{"activation": "clamped_swiglu", "routed_scale": 1.0, "n_groups": 4, "groups_per_token": 3, "shared_expert_gate": true, "tie_embeddings": true, "beta1": 0.9, "beta2": 0.95, "train_tokens": 759400000, "steps": 3135, "dataset": "wikipedia_en"}
Below are experts of layer 3 (counted from 0) of a mixture-of-experts language model. Rows are named router (the router's row for the expert), gate (a neuron's input weights, with its number), up (a neuron's input weights, with its number) and show model dimensions 80-159. Each number is 128 + 32 x the weight over its row's rms, rounded and kept within 0 to 255.
Before each expert's rows: a language model's description of what the expert responds to. This comes from a sample of Wikipedia text that the model never trained on.

# expert 11
It responds to: Word-initial consonant pieces
router [104 146 154 117 111 149 148 112  84 171 135  80 164 108  88 111 160 116 194  74 146 128 113 108 139 164 145 127 131 117 108  94 180 114 187 115  84 124 100 118 140 106  82 154 108 109 121 164 133 119 102 130 118 166 183 120 146 172 149  98 135 138 173  56  66  89 133 151 138 166 132 141 175 175 168 165  81 148  95 113]
gate0 [ 80 109  84 138 152 140 169 174 117 113 155 173 105 153 175 137 107 156  98 159 137 142  85  73 121 115 160 121 107 104 130  67 152 162 115 105 188  87  89 141  95 170 133 209 132  49 117 133 139 179 150 145  81 210 190 112 146 145 103  85 163  81 131  88 165 118 102 126 197 117  72  87  99 116 149 120 132 138 126 128]
up0 [109 142  98 153 159 117 157  64 157  50 112 133 158  84 114  77 159 116 189 155 120 122 151 133 126 100 156 114 126 121 137 124 152 144 120  88  92 103 100 111 135 137  77 162  71  91 129 151 146 164 113 110  86 122 164 204 104 117  63 141 135 111 144 137 153  86  96 107  88 145 107 158 120 166 144 136 102 118 136  87]
gate1 [103 160 218 130 140 121 150 169 135 178 138  75  71 134  94 136 128 214 153 103 154 107 171  93 162 150 150 133  98 192  92 195 143 102 126 125 161  99  80 185  98  43 120 154 108 162 143 173 149  97 152 181 105 172 166 105  95 123 167 169 116 141 143  98 110  63 140 108 153 155 107 168 125 160 165  94 126 162 133 122]
up1 [ 47 125 138 165 129 150  86 157 192 114 173 114  92 152 122 101 114 167 130  88 168 113 136 102 199 133 111 148 109 126  93 155 160 129 134 135 156 149  26 194 117 124 142  93 133 129  87 138 168 132 100 131 128  86 125 125 139 151 168 126 104  74  94 102  86 111 139 109 135 109  56 159 110 129 127  92 122 162 189 142]
gate2 [109 160 143 190 151  90 104 147 187 141 119 137 133  95 171 122  85 123 167 113 110 117 163  93 134 126 100 113 101 122 172 126 139 130 118 136 161 108  87 116  75 146 147 132 145 108 123  90 159 172 111 110 160 160 162 108 131 189 147 106 145 131  97  39 138 171 114 189 128 131  81 113 156  87  86 118 132 146 167 121]
up2 [118 142 153 165  58  87  87  98  92  57 124  82 105  65 123 150  94 108 143 139 156 149 124  77 101 105  86  68 132 113  90  66 158 130 177 180 149 107 100 156  83 158 109 125 123 112  79 136  98 122 117 104 150 164 147 115 199 142 138  76 127 170 130  87 153  91 109 120  98 105  96 126 113 141  84 127 131 160  74 113]
gate3 [122 152 211 129 129 199 151 163 127 162 146 174 160 106  99 176 109 168 158 127 155 107 165  87 149 107 135 113 110  78 145  99 107 117  93 158 112  90  97 170  81 127 192 171 148 130  88 109  99  98 116 124 133 102 121 134 129 144 157  88 124  85 110  72 185  81 102  96 153 139 201  97 169 114 121 143 136 151 104 100]
up3 [109 138 132 137  44 143 190 169 122 152 137 147 160 122 150 100 143  86 151  32 188 103 118  95 116 109  79 195 125 131 147 120 134 118 153 129 135 156 140 117 128 154 118 151 121  69  92 114 120  81 129 199  95  66 110  95 118 134 122 104 115  84 124  77 116  68 116 121 170 129 179 139 109  97 154 110 120 131 126 116]
gate4 [129 137 126 167  65  86 208 109  76 146  93  99 133 140 108 126  98 164 149 118 168 135 106 143 106 106 198 129 132  97 112 119 156 125 129  96 108 164 100 130 206 112  82 105 123 147 152  87 137 133 165 147 162 126 137 181  95 146 149  91 167 152 105 147 115 108 145 133 158 131 165 145  67 109 197 161  73 122 162 146]
up4 [103 122 109 132 125 121 141 129 120 154 181 113 126  84 131 119 145 115  81 114 114  85 108 106 101  70 209 158 123 111  97  85 129  81 151 102 100  63 106 133 184 145 164  76 120 101  96 102 148 130 162 148  77 144 111 104 126 166 120  65  80 121  71 153 130 103 174  88 163 133  80  88  12 112 162  97 113 160 141 128]
gate5 [106 106 139  97 102 110 141  81 126 121 125 141 122  95 183 157  98 154 150  75 186 113  43 134  86 135 161 120 182  92  98 144 155  92 134 118 137 158  88  80 126 184 159 123 113 115 102 162 102 143 125 175 113  86 144  77 178 139 151  66 146 151 158  75  40 130 133  98 103 131 141 120  70 152 203 149  94 137  87 136]
up5 [166  93 165  50  92 136 149 145 130 153 112 106 135  92 148 127  59 151 130 132 173 140  41 128  94 131 126 147 130 122  65 141 151  97  83  50 112 116  33 105 116 166 181 167 119 139 140 135  79 155 115 148 133 121 144  96 148 155 114 142 111 160  98 123 126 123 155  96 165 153 122 168 140 151 173 152 143  85  98 160]
gate6 [ 90 167 160 141 120 162 141 111 156 111 167  93 102 107  97 110 165 124 180  76 135 110  96 131 125  96 185  98  97  89  58 113  26 140 107 145 153  79 141 165 168 106 122 111 150 126  87 156 154 147 147 181 138 119 171 143 157 157 164 109 148 103 143 144  92 192 107 125 119 111 135  85 178  99  88 126 104 177 120 107]
up6 [135 143 116 148 168 139 138 161 149 144 102  85 163 136  72 114 174 111 156  89 131 149 158 105 130 118 201  91  85 186 123  77 110 148 157 176 134 108  80 174 155  69 113  85 174 139 133 119 177 151 136 159 121 125 146 185 156 147 161 120 148 139 139 112 118  68 172  95 107 121 126  86 126 146  97 141 106 117 166 115]
gate7 [109 160 147 106  56 183  95 144 162 139 154 207 144 163 133 125 151 111 116 113 124 154  88 128  50 127 147 171  84  79  91 160  97 119 193  81  84 110 156 146 115  77 133 114 165 155 146 125 139 119 107 122  88  92 152 143 175 125 130 112 148 114 119 128 104 125 125 120 152 136 127 125 153 126 136 120 131 128 101 105]
up7 [128  74 151 134 150 110 193  81  90 190 145 107 130 116 146 154 119 194 148 140 110 105  84 148 113  97 133  87 148 147  60  99 167 190  87  90 149 122 130 145 166 138 180 122  85 121 171 105  94 143 169 173 118 157 116 101 151 116 206 128 109 125 116  89  84 110 134 115 119 105 188 118 105 140 167 125  78 204 155 132]
gate8 [164 128 153 115 153 112  96 102  93  68 150  90 102 141 131 148 162 124 144 116  79 135  35 124 150 159 123 158 111  86 128 102 134 136 107  88 150  88  42  99 109 131 140 122  82 169  99 184  96 147 153 135 145 100 115 194 154 122  82 110 127 137 101 149 165 127  97 134 105 192 168  93 106 138 145 122 110 137  89  86]
up8 [142 105  79  98 136 133 125  45  61 141 122 113  79 138 148 130 151 100 152 132 200 119 102 141  78 120  68 100 115 119 114 129 209 104 130 101 112 120 134 127 113 114  76  76  84 173 123 153 144  90 131 161 135 156  98 144 121 166  90 129 154 151  87  85 114 115  72  93 157 130 182 114  86 150 154 159  93 162 145  95]
gate9 [142 149 135 138 118 152 124 100 154 179 154 154 123  87 120 115 134 146 144  99  92 139 150 166 123  81 179 130 115 100  91  31 145 195  82  93 111 133 157 157 115  97 168 119  80  48 148 103 127  80 153 121 142 153 134 149 107 150 136  93  97 125 100 137  99  79 116 109 109 139 180 132 162 152 135 161 116 127 116  89]
up9 [149 102 189 107 127 155 144 117  96 172 158  89 174 105 155 147 128 102 150 134 136 106 150 145 144  92 170 154 112 156  62  36 135 137 109  86 179 171 140 144 104 109 142  83 105  79 136 103 123 114 172 155 128 155 145 174 113 144 103  78  93 153 120  98 145 106 109 135 106 131 172 113 176 104 147 121 136 150 134  82]
gate10 [118 160 132 100 128 138 137 188 164 165 124 169 172 135 168 173 123 137 124 104 157 133 167 114 147 164 183 177 122  80  98 143 152 159 134 180 138 108 143 192  80  62 116  93  68 113 128 122 163 115 126 130 170 145  99 120  90 137 145 163 180 159 148  84 173 114 142  79 163 159 117 111 176 152 118  95 158  71  77 133]
up10 [ 86 138 133 127 180 119 144 166 138 122 143 184 122 172 119 113  76 139 136 166 148 122 123  88 128 124 109 162  95 147 180 147 144  89 184 172 105 134 159 134 124 102  43 132 119 153 105 153 155 155 156 135 167 118 118  79  71 155 128 103 142 128 129  68 142 155 129  80 177 139 120 104  94 150  82  93 164 154 192 152]
gate11 [151 126 135 133 135 152 114 100 170 156 100 161  76 130 103 145  63 198 138 109  97 109  86 173  62  99 151 116 154  26  94  98 123 124 110  95 117 134 140 118 113 163 130 113 133 166  63 175 106  79  95 130 164 123 133 142 149 118 167 103 150 104 141 121  91 138 136 162 102 122  66 178 181 128 133  96  78 126 117  60]
up11 [ 89  86  89  92 100  93  83 164 154 109 114 160 159 156 109 127 137 128 140 158  99 138 104 147  83 144 105 142  93 153 220 106 109 131  94  61 121  94 117 100 124 157 118 112 158 210 128 127 182 195 107 134 101 140 111 120 148 144  96 101 125 129  79 130 150  89 149 150 133 134  97 181 174 189 116  87 107 133  83 101]
gate12 [142 128 146  89  83 130 157 173 171 104 132 144 187 121 114 131 129  98 159 103 158 139 151 119 177 190 102 150 133  52 136 129 161 122 105 184  75  80  94  88 162 107 122 125  94  88 151 121 116 139 183 135 194 104 103 144 174 125 150 169 102 114 145 101 101 140  79 109 135 126 167 116 121 167 131 112 161  97  93 168]
up12 [143 134 149 144 190  59 107 155 158  65  93  42 117  52 150 166 110 129 116 151 136 136 146  86 178  83 148 133 147 173 123 167 127 112 187  87 142 109 151 135 139 152 137 142  97 184 147 110 118  88 129  82 103 150 144 111 103 142 116 129 107 105 121 175 123 130 165 115 144 143 151 168 120 101 107  84  61 157 106  90]
gate13 [ 99  40  97  98 112 140 140 113  66 224 134 132 161 164 153  82 162 134 140 156  87 171 177 127 139  97 103  98 186 211 147 116 146 139 108  53  90 133 168 156 104 121  92  97 144 114 140 155 124 134  95 143 118 120 121 131 114 164 138 118 124 104 130 175 127 116 148 151 145 142 141 136  88 101 162 164  47 181 152 163]
up13 [186 107 146  80 131 114 156 121  85 104  98 185 158  84 103  54 128 104 140 135 218 249 129 155 119 119 128 100 108 147 159 132 180 138 152 146  99  75 111 160 141 105 182 110 131 112  95 143 172 148  67 119 163  88 151 181 139 123 138 148  73 137 127 122 165 102  59 151 209 140 155 182  90 184  65 124 107 171 122 148]
gate14 [152 134  95  69  91 130  89 104 173 101 134 145 159  44  99 141 113 194 157 117 106 141 133 110  98 132 100  95  89 107 123 142 109 144 146 131  76 100 130 193 119 150 189  99 127 111 138 144 107 138 109 128  74 145 132 138 141  99 160 106 112  34 126 114  72 115 165  95 217 121 134  94 143 135 135 122 129 133  89 121]
up14 [105 137 101 142 120 124 152  99 183 129 144 101  68  60  90 135 110 120 124 145 138 156 123 114 148 183 169 171 111 143  64 105 140 118 142 124  58  54 199  48 121 159 140 171 166 127 151 120 127 110 123  82 160 144 114  76  92 125 167  98 159 170 155  91  80  63  85 127 135 145 127 106 185 139 115 134  84 129 106 124]
gate15 [120  99 109  96 100  97 155 176 185 156 140  56  86  99 139 126 132  86 120 117 143 155 197 129 165  94 137 175 170 143 143  95 156 122  81  68 128 224 164 127 140 131  89 116 136 134 122 111 150 102 138  93 164 119 118 133 131 179 152 151 143 155 133 136  78 124 103 116  85 146 173 192 156 126 200 113 165 120 117 134]
up15 [139 140 165 157 132  70 143 149 157 191 126 123 103 117 115 141  81 132 132 169 160 136 157 144 103 102 140 211 161 152 114  99 170 132 144 174 133 138 122 179 189 194 103 115 113 192 185 130 139 145  79  99 103 122 125 136 119 103 198 103 156 144 148 187  74  98  64 144 178 156 180 105 105 163  91 140  96 125 139 143]
gate16 [ 68 132 127 144 111 124 123  71 162 123 123 130 145 112 129 134 119 135 142 153  54 160  92 136 120 125 172  89 119 102  62 121 122 114 163  74 112 133 110 139 107  93 148 159 130 147  59 177 123 184 153 134 115 135 125 107 122 142 139 178 186 146 147 125  74 192 133 160  88 130 101 137 105 107 138 137  62  78  77 155]
up16 [129 146 131 140 128  70 122  43 135 122 135 166 174 107 158 130 135 163 144 151 107 192 187 101  95 151 165  99 139 166  91 103 117  82 137 126 127 119 165 103 102 131 192 167  99 189 130 150 130 131 202 154 147 129 183 102 153 123 184 152 136  85 151  85  92 130 130 156  88 141 201 128 124 139  79 153  85  96  86 177]
gate17 [ 90  69 148 120 188 155 190 132 122 166 121 167 134 104  94  70 107  64 113 135 113 160  57 112  88  98 170 122 167 106  87  71  98 110 104  87  93  99 106  90 181 139 126 124 115 116 128 184 184 137  68 126  26 122 134 125  94 139 158  84 123 140 142 170 119  68  83 142 159 142 159 108  90 133 145 121 134 146 142  89]
up17 [113 108  96 103 115  42  68 126  91 126 163 165 161 111 165 139 117 143 120 147  96 104 129 188 162 129 130 106 164 142 103  75 186 117 102 117 178 176 119  71 141 162 131 147  95 136 170 159 124 135  84 123 112  60 105 119 168 137 132 107 147 151 140 108 136  89 145 149 142 142 116 171 101 106 147 117 110 123 142  99]
gate18 [123 142 188 128 170  87 121 114 143 145  95  81 121  82  84 127  78  67 169 149 163 144  59  47 123 174 149 102 113 145 116 148 144 168 132  95 129 140  45 176 127 158 127 140 103 160  78 163 101 151 130  94 130 150 160 178 158 145 100  78 150 132 163 127 103 112 114 145 111 159 183 112 159 122 100 134 126 112 114  85]
up18 [156 119 155 140 134 105 131 114  83 100  79 136 158 103 145 139 102 112 113 144 118 101 162  99 123  89 149 103 128 176 147  41 174 134 146 124 125 124  95 174 135 114  93  77 175 169 102 124 111 134 183 130  98 185 135  84 126 174  86  97  70 124 138 137 129 101  90 133 174 118 133 135 123  79 165 120 106 154 117 199]
gate19 [115 141 194 108 150 162 130 170 161 166  67 105 143  95 146 139 145 110 120 155 155 114 151 130 172 217  95  91 154 142 170 109  79 120 108 140 129 133  49  64  82 112 136 140 118 109  95 137  94  93 186 168 147 131 142 100 173 131 152 143 155 166 168 134  96 134  93 115 111 126 159 118 183 140 153  96 138 100 136 162]
up19 [167 124 169 168 170 117 127 176 108 156 103 153 127 134 182 160 143 104 166 138 166 100 155  90 176 166 118 118 145  78 149 102  73 134 137  97 135 149  46 158 116 127 115 146 108  90 150 182  74 128 106 152 175 124 142 161 161 105 170 108  91 154 166  94 145  58 121 105 124 138 154 154 140 134 104 100 177 165 120 144]
gate20 [128 129 168  83 163 172 151 114 145 128 151 132 175 168 123 152 191 154 122 135 179 167 114 126 189 147 151 133 101  99  91  93  84  93 154 139 129  62 110  60 152  99 172 174 192 104 124 149 115 146  95 167  69  96 154 153 133 114 173 121 137 130  99  53 191 190 170 122  72 124 168 115 125  67 124 120 113 122 103 104]
up20 [130  83 120  68 154  67 111 196 120 172 120 135 151 159 109 169 119 155  90 159 143 161 144 131 118 174 123 111 143 112  66 146 181 132 132 149 115  85 113  64 106 172 165 180 135 135 104 156 110 115  96 113 143 124 158 172 144 102 116 162  75 105 154 121  93 104 126  50  97 158 102 138 100  99  98 130  62  89 120 157]
gate21 [116 104 189 141 147 128 180 144 155 119 126 145 118 186  68 140 119  76 115 144 136 122 157 136 179 171 139 152 149 131 104 139 116 100  61 122 195 137 173 146 157  65 106 105 119 164 177 138 129 126 154 129 105 116  87 102 182 130 132 136 130 177  95  78 108 114  86 118 114 110 130 150 111 120 165  49 139 113 137 102]
up21 [ 89 124 142 120 152 195 108  79 170 133 133 154  93 129  68  47 156  92 139 104 140 162 103 118 118  78 160  91  79 183 170 178 136  98 130 130 178 123 136  98 159 142 145 155 131 116  78 140 146 143  80 111 129 136 134  53 118 166 144 142 150 125  90 137 112 163 170 189 170 139 130 122 134 169 150 110 163 122 158 106]
gate22 [137 112 171  96  99 141 225  64 156  75 117 136 101 114  85 114 148 141 113 165 145  94 126 139 145 150  99 135 147 168 114 107 137  84  85 126  66 145 138 102 179 123  57 174 139 147 183  97 141  75 125 177 153 141  90 170 110 141 127 143  86 135 165 147  95 110  77 135 146 149 161 129 137 128 128 111  94 111  63 166]
up22 [ 92 152 209 139 121 125 182 143 112 109  97  67 163 164 115 150 166 164  96 162 123  84 117  92 120 102 103 115 128 146 155  65 131 142 114 151 113 129 177 219 195 113  34  72 104 170 108  81 138 145 119 149 174 137 118 143 107 148 101  94 136 145 114 129 146 108  75 155 127 132 169  84 173 175 169 119  90 105  92 132]
gate23 [123 123 124  81 106 118 137 120  92 145 171 115 161 109 207  85 151 122 117  55 155 110 154 115 126 182 101 113 144  87 149 119 126 132 155 155 181  65 111  98 130  51 138 128 122 157 174  95 126 143 144 185 136 147 146 149 133 171 133 135 134 136 123  54 114 192  95  91 150 132 135 106 129 121  69  80  98 112 105 126]
up23 [126 163 100 194  84 153  92 151  80 141 171  76  85 128 113 112 106 145 140  86 104 105 124 106  94  87  76 176 171  99 125 146 132 126 143 124 116  90 165 139  96  71 179 184  53  90  97  68 207  95 154 163 154 101 141 133 138 111 125 160 151  83  89 115  74 188 137 113 119 124 145 140 136 218 135  51 182 135 101 105]
gate24 [123 152 166 163 131  75 127 111 102 105 137 100  82  75 115  79 161 135 148  87 134  99 131 152 137 105 117 146 146 116 137 185  99 111 130 141 158 121 136 143  95 151 120 105 111  64 128  85 108 164 106 126  95 124 126  97  99  99  92 143 126 208 122 117 103 106 104 159 153 139 158 116 142 151 114 120 151 159  90 199]
up24 [138 166  71  53 106  95  80 126  65 100 162 110 158 130 144 122 152 132  75  90 117 151 108 148  92 173 129 116 119 133 146  85 126 172 164  71 129  77 145 130  65 180 129 141 177  88  80 158 156 107 111 136  82  99 126  67 179 106  78 146 129 158 164  83 140 116 167  39 109 121  98 164 117 123  79 106  98  94  63 125]
gate25 [123 130 105 147 105 106 109 147 156 139 110  95 145  98 113 111 113 202 125 107 110 106 163 154 113 116 151 147 133 137 120 134 149 149 117  65 136 135  99 152 117 112 140 145 157 145 117 103 140  90  69 148  91 147 136  84 194 115 186 135 110  93 115  97  95  92 112 136 125 127 130 108 107  89 149  45 130 143 120 172]
up25 [117 112  68 134 119  76 113 164 130 189 127  75 143 110 102 139 158 156  73 122 110 126  99  72 148 112  89 105 138  95  85  84 159 140 161  85 140 188 101 110 104 141 135 141 128 169  98 166 163 121 113 112 114 131 101 142 164 109 115  86 112 115 148  92  94 131 190  57  88 131 127 168 152 154 159 104  87  98  85  67]
gate26 [129 155 206 148 132  54 130  79 175 143 129  82 134 117 154  96 100 146 218 120  69  96 115 125  72 121 157 103 134 154 126 160 179 136 152 158  94 153 137 135 103 100 180 133  94  96 129 143 157 100 161 150 167 106 158 156  76 115 144 105 170 104 131  98 106 133  45 120  85 118 188  90 124 137 167 172  79 130  98  90]
up26 [117 139 138 134  85 135 108 139 108 149 114 100  94 113 113 103 125 168 113  87 129 156 138  87  99  73 174 148 170  81 106 141 158 108 107 185 184 184 175 134 180 157 106 147 108 122 139 225 124  50 112 112 135  88 117 139 164 113 166 136 175 145 150 166  79 196 117 121  88 143 139  84 112 182 156 127  62 103 109  55]
gate27 [126 151 123 122 116 154 112 148 143 217 150 157  98 124  91 137 118 145 121 128 116 120  93 137 131 115 131  79 179 141  75 124 163 122 131 161 136 115 134 107 142 113 109 111 183 187 110 164 115  77 112 148 147 139 129  84 132 155 184 123 110 132 108 153 157  74 112  85 148 158 106  82  68 160 102 142  77 119 110 114]
up27 [118 144 186 132 136 120 149  96 171  82  87  92 108  68  76 151 116 121 129 127 110 131  77 153 143 116 113 101 188  90  80 109 141 149  96 144 137  99  93 144 120 106 179 140 114  27  25 111 128 161 189 163 119  73 139 132 125 132 128  92 148 171 155 115  99 142 137 122 146 131 162 165 161 103 145 141 125 151 102 119]
gate28 [119 161 120 114 116 152 127  87  66 143  80 126 166 148 101 102  69 158 138 134 123 172  92 186 131 189 168 135  83 102 107  96 157 134 175 111 113  41  58 142  41  84 139 148 131 190 157 140 166 131  62 140 158 165 119 163 178 157  88 170  92 134 155  99  93 131 123  92 191 130 119 167 103 132 106  83  86 131 103 169]
up28 [139 171 126 107 134 103 118 163 152 110 145 150 118  59 134 131 119 115 117 179 184 180 102  90 173 176 124 174 143 165 188 143 140 119  86 142 150 130 158 130 168 195 164 142 128 139  69 148  97 145 156  98 100 123 110 146 139  73  67 119 153 133 126  75 131  69 106 137 130 138  89 125 145 182 151 124 151  78  55 114]
gate29 [135 145 131 108 144 134 177  99 156 130  78 162 163  78 138 110 160 102 146 112 138 126 127  66  92 131 198 130 129 102 164  64 108 138 137  76  96 170 163  90 121 122 115 145 159 128 138 155 116 171 151 162  93 101 143 171  45 150 143 111 148  65 110 178 120 147 125 168 139 128 184 168 180 112 124 154 134 129 100 109]
up29 [149 207 123 112 117  78 117  97 124 132 132 120 182 134 185  99 204  95  89 104 131 131 136 139 118 127 137 107 129  81 157  63 132 105 138  96  83 166 154  91 135 143 119 127 117 114 134 142 146 155 165 140 102 106 114 215  73 134 151  78 194  73 106 121 106  89 129  95 173 146 103 135 140 165  73 143 121 118  52 109]
gate30 [111 124 152 166 199 111 171 128 139 143  48 138 128  86 105  95 119 123 113 162 125  97  83 110  89 122 123 147 159 167  99  90 147 111  77  67 114 143 124  92 111 130 100 147 117 155 172 157 129 157 195 134  41 208 136 139 151 160 134 103  70 139 114 179 135 119  99 123 120 132 245 133 119 139 174 166 102 140 122 131]
up30 [110 106 165 136 173 137 173 154 113 187 104 169 148 158 102 108 165 121 123 121 140 132 150  73  58 119 173  77 130 127  99  70 123  89 138 140  89 129 136 169  87 172  99 143 169 169 115 133 141  74 111 180  61 148 138 152 151 181 164  77 112 131 100 151 146  97  99 135 131 132 177  91 196 132  90 127 108 126 100 106]
gate31 [130 143 216 110 147 105  67 100 167 126 137 102 155  66  97 100 110 150 123 127 113 124 159 157 141 146 147  29 152  72  81  86 125 111 115 155 131 161 106 130 158  98 145 130 165 133 132 130 138  71  72 149 154 146 139 112 165 177 150 117 127 137 104  93  82  96 104 150 198 123 152  83 157 112 151 124  87 157 112  91]
up31 [112  88  88 141 108 103  98 137 160 168 116  80 157 107 135 134 139  86 119 185 131 165 166 122 131 120 139  51 132  80  67  77 125 148 146  85 117 151 154  87 178 114  98  91 117 104 168 122 153  94 125 114 171 128 133  94 123 167 151  91 139 143 143 113  84  95 168 106 153 137 158 127 106  91 146 147 160 131 148 125]
gate32 [105 140 116 122  98 140 157 128 152  87 171 167 149 165 137 114 130 112  96 183 174 120 127  72 101 102 107  59 149 116 146  75 118 118 114 114 108 117  98 106 140 120 129 164 128 114 175 158 184 113  84 159 161 129 188 133  79 161 136 112  70 130  99 128 154 140 150 133 127 127 181 112  86 144  96 103 182 111 139 185]
up32 [161 158  74  97 108 131 175  85 112 141 160 100 106 134 135  86 208 120 117 132 111 139 198 153 138 139 102  89 157 112 125  73  96 146 156 156 147 160 108  98 144 127  98 101 108 132 177 146 127 124 135 138 144 163 183 164  57 119 119 123  90 177 190  93  98 133 150 129 120 143  93  95 104  76 154 153 120 143 196 138]
gate33 [151 169 121 127 190 104 133  55 143 121 137 100 140 130 127 117 141  74 185 132 177  95 155 164 118 116 133 151 151 128 142 109 160 105 157 110 196  99 126  97 151 130 119 178 141 143 135 133 136 189  95 107 103 129 118 110 113 152 187 122  97 180 130  54 144 145  46 129 148 132 127 106 139 135 122 128 177 165 165 164]
up33 [135 135 102 119 149 100 114 101 133 135 120 174 160 128  85 167 151 129 129 110 113 167  91 107 152 154 150 160 111 103 103 143 113 110  73 135  72 203 173  64 166 120 105  98 106 102 167 153 123  93 215 167 151 111 128 180 156  76 136 159 138 180 120 159  82 181 135 117 103 144 157 152 170 117 118 164 139 104  82 137]
gate34 [ 97 100 157 141  91 165 164  99 177 118 136 193  95 128 113 108 108 152 142  60 139  95 153 128 142 125 122 111 116 118 120 159 115  89  87 115 121 193  82  58 155 129 131 113 124 100 118 167 112 102 162 140 102  98 156 139 111 106 124  86 136 171  69 157  81 171 194 110 147 134  71 126 116 131 179 162 149 138  81  89]
up34 [147 111 160 164 169 159 130  77 111 124 103 112 128 155 112 104  78 183 164 123 129  74 119 103 127  96 174 119 110 196  99  86 176 138 160 168 152 144  89 175 129 137 110  94 170 143 118 104 164 140 101 140 166 123 124 126 133 189 175 100 157 118 115 105 142 176 132 149 173 116 139 113 130  87 106  74 170 173 149 160]
gate35 [143 241 164  82 202 128  96 137 154 109 152 118 155 174 117 141 120 150  90 122 136 180  93 118 155 178 115 127 115 146 127 158 102 164 126 197 166 122 131 130 131 152 136 130 121 165 170 124 183 129  91  82 157 197 134 168 160 120 131 173 177 115 116  92 119 122  84 111 194 168  73 125 119 131 138 136 134  98 103 156]
up35 [159 100 116 108 143 115 120 102 137 119 132  70  96 183 116  96 150 144 149 105 103 116 117 102  48  94 190 118 160 119  92  74 136 120  71 107 140 153 126  87 114  99 163 119 117 121 125 144  88 162  84  88 140 176 123 139 108 167  72  95 135  63 120 109 115 129  91 138 206 152 120 118  85 100 190 118  91  89 128  94]
gate36 [141 160 146 142 110 136 135 131  60 146 121 112 126 106 157 147 124 186 168 118 139 144 153 113 207 138 130 150 132 210 168 113 192  93  77  95 158 100 118 143  92 118 137 202 130 117 129 226 158 122 105 177 118 122 124 125  88 117 138  86 186 137 113  61 139 101 176 128  64 125 136 144 163 183 124 162 117 123  98 182]
up36 [116 196 124  93 144 125 149 139 229  69 110 165 209 158 135  97 141 156 105  93 169 105  88 129 151  97 120 203 155 134 156 107 138 139 142 145  73 134  82 162 195 124  98 141 166 146 163 100 188 153  93 198 135 132 127 153  52 109 120 143  89 129  93 161 120 120 110  81 133 118 145 134 122 139  77 128 124  99 188 156]
gate37 [125  97 129 139 124 153 145 120 128  93 130 108 187 144 128 169 165 114 149 114 167 136 108 119 178 132 137 124 153 115 164 134 106 153 140 107 102 153 105 138 208 127 109 140  95 179 124 174 123 116 105 144 108 138 141 233 105 115  80  97 106 158 143 167 101  96 132 136 173 150 143 185  95 126  55 130  95  79  67 112]
up37 [127 162 129 100 128 111 138 125 107 137 141 138 119 114 104 108 164 145 144  80 205 119 106 145 139  70 112 118 138  96 140 131 166 158 127 164  91 126 184 122 135 146  74 124 135 163 117 122 167 101 106 113 166 114  91 197 124 145 115  88 134 103 165 149 147 112  63 126 228 120 140  98  92  71 104 114 110 118 144 195]
gate38 [103 170 138 135  82 123 206 127  64 165 157 142 181 129 174 105 121 186 141  98 125 128  68 109 141 133 131 114 190  92 151 119 133 198 109 151 136  92 157 141 137  92 127 135 115 133 125 204 156 109 137 121 107 134 117 131 126 133 126 112 120 112 199 114 159  76  98 133 116 184 112 144 118 165 113 156  82 159 124 118]
up38 [134 111 122  80 145 186 179 109 149 110 197 142 139 150 156  73 131 119 126 123  88 114 136 139 128  99  97 135 147 151 135 169 106 117 115  78  70 110 110 152 155  40 126 137 128 235 135 166 152 115  76 159 115 119 105 112 147 132 197 132 118  75 111 164 133 115 112 165 130 169 175 127  85 118  62 114 153 125  93 137]
gate39 [149 124 150 163 161 165 192 157 144 183 117 148 125 117 145 108  86 177 136 125 131 107 103 150  97 144 130 127 144 137 124 179  79 143 149  65  69 125 145  98 123 122  94 160 112 112 148 197  94  80 104 139 115 154 163 151 154 137 127 166 163 131 101 146 133 112 107 100 112 147 190 202 139 127 167 128 153 134 116 137]
up39 [156 114 115 107 144 184 173 153 118 138 137  79  94 148 104  88 134 142  93 143 164 139 136 190 114 137 129 134 112 147  87 149  92  81 130 148 153 126 190 148 121 186 115 147  85 154 160 143 166 110  64 168 136 180 138 135 143 122 135 140 180 180  84 118 103  99 125 105 112 192 119 166 125 148 138 118 165 147 112 166]
gate40 [129 151 140 111  80 151 141  92  73 107 183 176 158 120 139 144 115 248 175 104 100  78 130 161 111 137 143  58 113  75 127 169 104 151 172 133 127  86  90 187  99 120 126 134 109  91 130 175  75 127 105 160 120 137 149 148 109 136 109 119 167 111 119 124  90 122 109 195 214 141 124 152 136 121 129  31 124 174 139 155]
up40 [101 108 155 155  88 150 124 193  65 130 147 107  53 130 118 147  80 129 148 127 107 150 107 110 154 122 140 139 164  89  91  91 105 161 130  74 145 167  82  94 175 145 116 158 170 158  65 105  98 108 169 140  83 103 124 107 146 124 164 122 151 149  84 127 136 120 129 195 159 118 128  96 144 133 132 108 161 120 118 116]
gate41 [117 120 142 122 107  85 159 183 201  98 209 107 118 144 149 123 120 199 107 195 132 126 184 164 163 151 110  88 121 102 151 140  97 125 119 143 113  85 148 160 151 116 150 138 104  81 137 171 126 117 124 123 109 176 183 188 115 102  73  83  94 162  45 129 117 115 165  77  86 142 174 157 149  84 142 165 133 119  54 147]
up41 [105 155 148 160 128  76 103  79 155 125 128 125 173 103  82 133 132 158  76 149 154  48  89 117 144 169 149 130 151 155 108 112 171 119 155 111 141 126  74 154 176 118 151 112 116 124 120  91  78 143  62 139 108 121 136 181  80 146  99 145  77 168 148 159 103 127 153 114 185 129 190 103 114  80 137 132 175 151 134 113]
gate42 [145 142 173  91 133  95 155  71 144 172 158  95 156 131 148  39 106 159 147 155  83 109 122  99 135 101 122 131 125 109 138 136 107 132 164  77 146 144 118 123 149 157  97 127 113 140 117 133 132 178 115 176 116 176  60 121  38 142 156 106 107 159 114  88 118 116  86 183 100 172 118 110  99 137 127 102 141 165 178 129]
up42 [126  85 144 161 135 103  77 128  81 139 115 127 166 101 124  94 154  80 100 121 148  88 189 135 139 179  85 136 165 154 111 121 134  97  80 129 159 126  85 144  51 101 138 103 135 167 113 159 136 112 157 120  88 144 130  99 193 130 151 133  95 109 175 142 155  96 116  87  83 122  72 184 122 115 176 131 138 134 124 190]